config = dict(
    num_hidden_layers=14,
    hidden_size=160,
    n_experts=64,
    experts_per_token=3,
    d_expert=192,
    d_shared_expert=0,
    hidden_act='squared_relu',
    moe_layers=[0, 1, 2, 3, 4, 5, 6, 7, 8, 9, 10, 11, 12, 13],
    n_empty_slots=32,
    router_score='softmax',
    normalize_top_k=True,
    routed_scale=1.73,
    balance_loss=0.000298,
    balance_bias=True,
    router_z_loss=0.001,
    init_std_router=0.0096,
    lr_router=0.000524,
    vocab_size=6066,
    norm='rmsnorm',
    norm_eps=1e-06,
    tie_word_embeddings=False,
    optimizer='soap_variant',
    learning_rate=0.0103,
    beta1=0.95,
    beta2=0.99,
    batch_tokens=262144,
    max_seq_len=512,
    train_tokens=780600000,
    max_steps=2978,
    dataset='wikipedia_en',
)
Below are experts of layer 5 (counted from 0) of a mixture-of-experts language model. Rows are named router (the router's row for the expert), down (a neuron's output weights, with its number) and show model dimensions 0-159. Each number is 500 + 25 x the weight over its row's rms, rounded and kept within 0 to 999. Numbers have three digits each.
After each expert's rows: a language model's description of what the expert responds to. This comes from a sample of Wikipedia text that the model never trained on.

# expert 5
router:519518537504460485472509501519528471456542479466509548464507479510471509479463505531435537522531488464504498468521501490503509527512505499483467511528463515480495483541465488498482488528536461512561511499514492502484513479562472500490475486487515498511516532478503529539478469536479478521518542515470494451461472470542553535530495520468498477512491473497476479471499488496473475506493498551480530503523490479524471499517491517474466473532478523488520514496495474467528524487496495
down6:491497466541458511499491486514502466467556513527466508462450476534550529533528474492498511530488517503492491510491505498506488499498529486486475463503493526452510516517499503451503507496457508518487455537539507478470490514489532536521508503474497495511479509508482523562482525482514509477487509475491485502503505488511498505532493505563473511451489502499462544570489500555491484470512489524520499549531490518499511458482480509536498495515506468502467527494462456493482443532528515
It responds to: Places and institutions

# expert 20
router:554528519504501485453493505549521469438520473487533505482529504519459541487469506512487484515551467477490508455495516520500543521506523510504490508519492481477485473527492501459495477549525475499524501502534456494482555465533485502452497472490510490541489499462536513544480476499490478522541492514473495467474489461523504554520486516448486483517470480480483469488498469497503501528501471518516534513522475456500491508530489521480463489527498492493530512497526469485481481551481483
down0:477511498488478538520503511514464488485531500525475453493450507511476514507472486477524507489480534544487479520539490549481501512541492516488488508534546510513495480485535516513504495473532488484469485515481458520507459473504527502483521503511472530530508501465477469501456527506484535462484500540522518518519521492497523501482445449541499505538526517500451495442522458550504507494488497519480490516559537512500530518492495537516506499474486490443475443484469517530503490474526516
It responds to: Vowel-consonant word middles

# expert 17
router:499512475511503489500520493514526482494517461462519538505514487520481517463482509534477491521534481458472532484527512503537499517497510528441483527523478510493491476537471470473510469521514483489508525470538485478456522484507458531480470481476522480530513501464528493518470493521488508494541565530488470487485476477511514535512508513490465496469444477472443473463513480502496487506472485525539516550523469491520481462506473507480458470487475544492535528506518463469462529514476498
down0:498478508463491487471474534469500504474527517488454507503479505515488531534512517497469456489476530496477472520481528516505516472501467509517528565508527513539487474415491525510503518515499519522490522500485512497504535492484503461506505489531488480523489534505513459546537532463479452497488527517509529551480539477473520493495490514498448531499478516492501463489467479545486498486467502509531527504541474552543500503444475506506497499507487507514469533455490531500509490529471533
It responds to: Consonant-initial word pieces

# expert 16
router:524533519503486474489524482509555492433503488454507525485506468544489510476499505538454536513510451493470507478506511500507517521506455506496481499554487525480492483530451463486472495509515468518532548449563478476464539488523503501479486490486527469512513520443532519522472478508474476514505515509477478488488483484502534526521495503452514484483484477479494484467507505493486504512494504535493529512503492494537502502521450513491489438527474492477523515485535485445473535515480501
down0:484497513539535501510467482474472467565517526535478494522511466511465512512504483504527507477517518523535523521461546500512501487528521454473544531487485527499491522484504518530472515472534514513516492461543472489509488488477484489469496490519519515504504501461503502491475465538521456513440538525495483514518504504462512460524497468466488501476496453437493508498477524472522504508448485509502497483450484497488536482482442482512521541524541497487521464513475481483518519523458491
It responds to: Organization and competition nouns

# expert 57
router:503515519533497470484535509509520487486527481502532513461516483492492540498460519534492492541509486481447515487510525465511504516520475532485476524501480507499474466512444468496493484534517469529508503472533491460477533484509457521484492472490507485525505519469502515551477488511485470527521510502468471489475473498542521516508487563487475486483483486491475488468524495548482480520419481540507511510523458469539491479511478528448487478509496542465554517501539491481492487532473500
down0:565502507510482498503507481540485476509484518496470519528468531513469515496530493502526521479504506507514492521493468540532514563489500516498482522463515498516517516530444482473504492460485445522493479482521487490462524500543527498474549462510524492498525541498472518491511477513479473520486526522491511540490504465509527490480455540526498552554497482462489518491507502488515459473537522474460470493513508535469473505445490500488531455529470484519463491491491478553518523510519512
It responds to: Word-start consonant pieces

# expert 7
router:516522519500475459444500468516529464494516493478523535488549472506491545462499519528513518512537495489502516466498496500533521509517477507469511533542470509468475456502463488476493487548513483549538489445519470461485555476529469509503474485487527487511473506464516537500482462489482503489521521504474503464466505448563504520508493514486500500499481499496501451468526462516479509535494473522526553500526493495505473492530471528486471456511496531490542512504511502479482488516489481
down0:511495535512520540539535488460474519504475504576499497508543527494490522487502478538500493517478524485530514527465478554516524514498534478518466543510494482511504509482501542454497488525519487448500478501464510491500511483491521480503511454465495562484509531514533500485475499524535551507495553540478511510473509537480514492506484482529504469524495489495505474541497510464505507518482511482503477431480486499496467504492471477530521504517520514443490523533494467519552513538500485
It responds to: Noun-ending word pieces

# expert 36
router:513516522512486462488555481513519497507510470503515514439521501486498513501477521508474541517502517467448495495510541475505528515520463530490517505533488505451476452542457486493474479517511498515514531496531499460456544483508484534479431495470507479509523522481518502520471479530483460512510509495481455477478477500516522508503465499496469467514473494474498484486518487496503485517464468538510527499542477458551495487512473533483495478530469544470507522530537443478499511505475472
down0:498522482487503524504516507452508524504453548491512487450509497533511520497455439455458474486509537504482566495481517525507478473493516551503507480451512498525500496499495482529455510494509498530546482504495494479503483473520501517504519517491470467515460515526534531533524491505490509497505502488493514458475480479446502501518531474529509492495549522514452492511548490537509512493491531491514513501536525487517465484540492462519533492512525526500477556485433515492505489508463536
It responds to: Determiners and possessives

# expert 46
router:544509505514460501462526482525556467481499461476536526501537465497482535471496514518503514525544469457482530467506512494527518542545485512482457528514479508494494472508470469491509471547530489506534509464532477461488489462520486492506481483478521498518490524485523530527480502495475469501504485510464508486486490460528514506529506504493469480501467476496487452462498489533462509517497500543513547516498480478530494509522517516480472502532490532475502524484516477468529535544458435
down0:493473488529556527487497512468486493506510531461486510495506450527489466489541486488501504514526533556503411515515522532463494457469467507496512516476504532517483480448510550497543508520488471509499480508536524472529480505455469511534519497508480492487472513510538481491472500491517503474513476474504549522505500503487450498538470522539495525513458505494495500522525501474527466511479489528512472521463530509527489468475526534461521532484457479488536498527513490469490499505518511
It responds to: Word endings and kin terms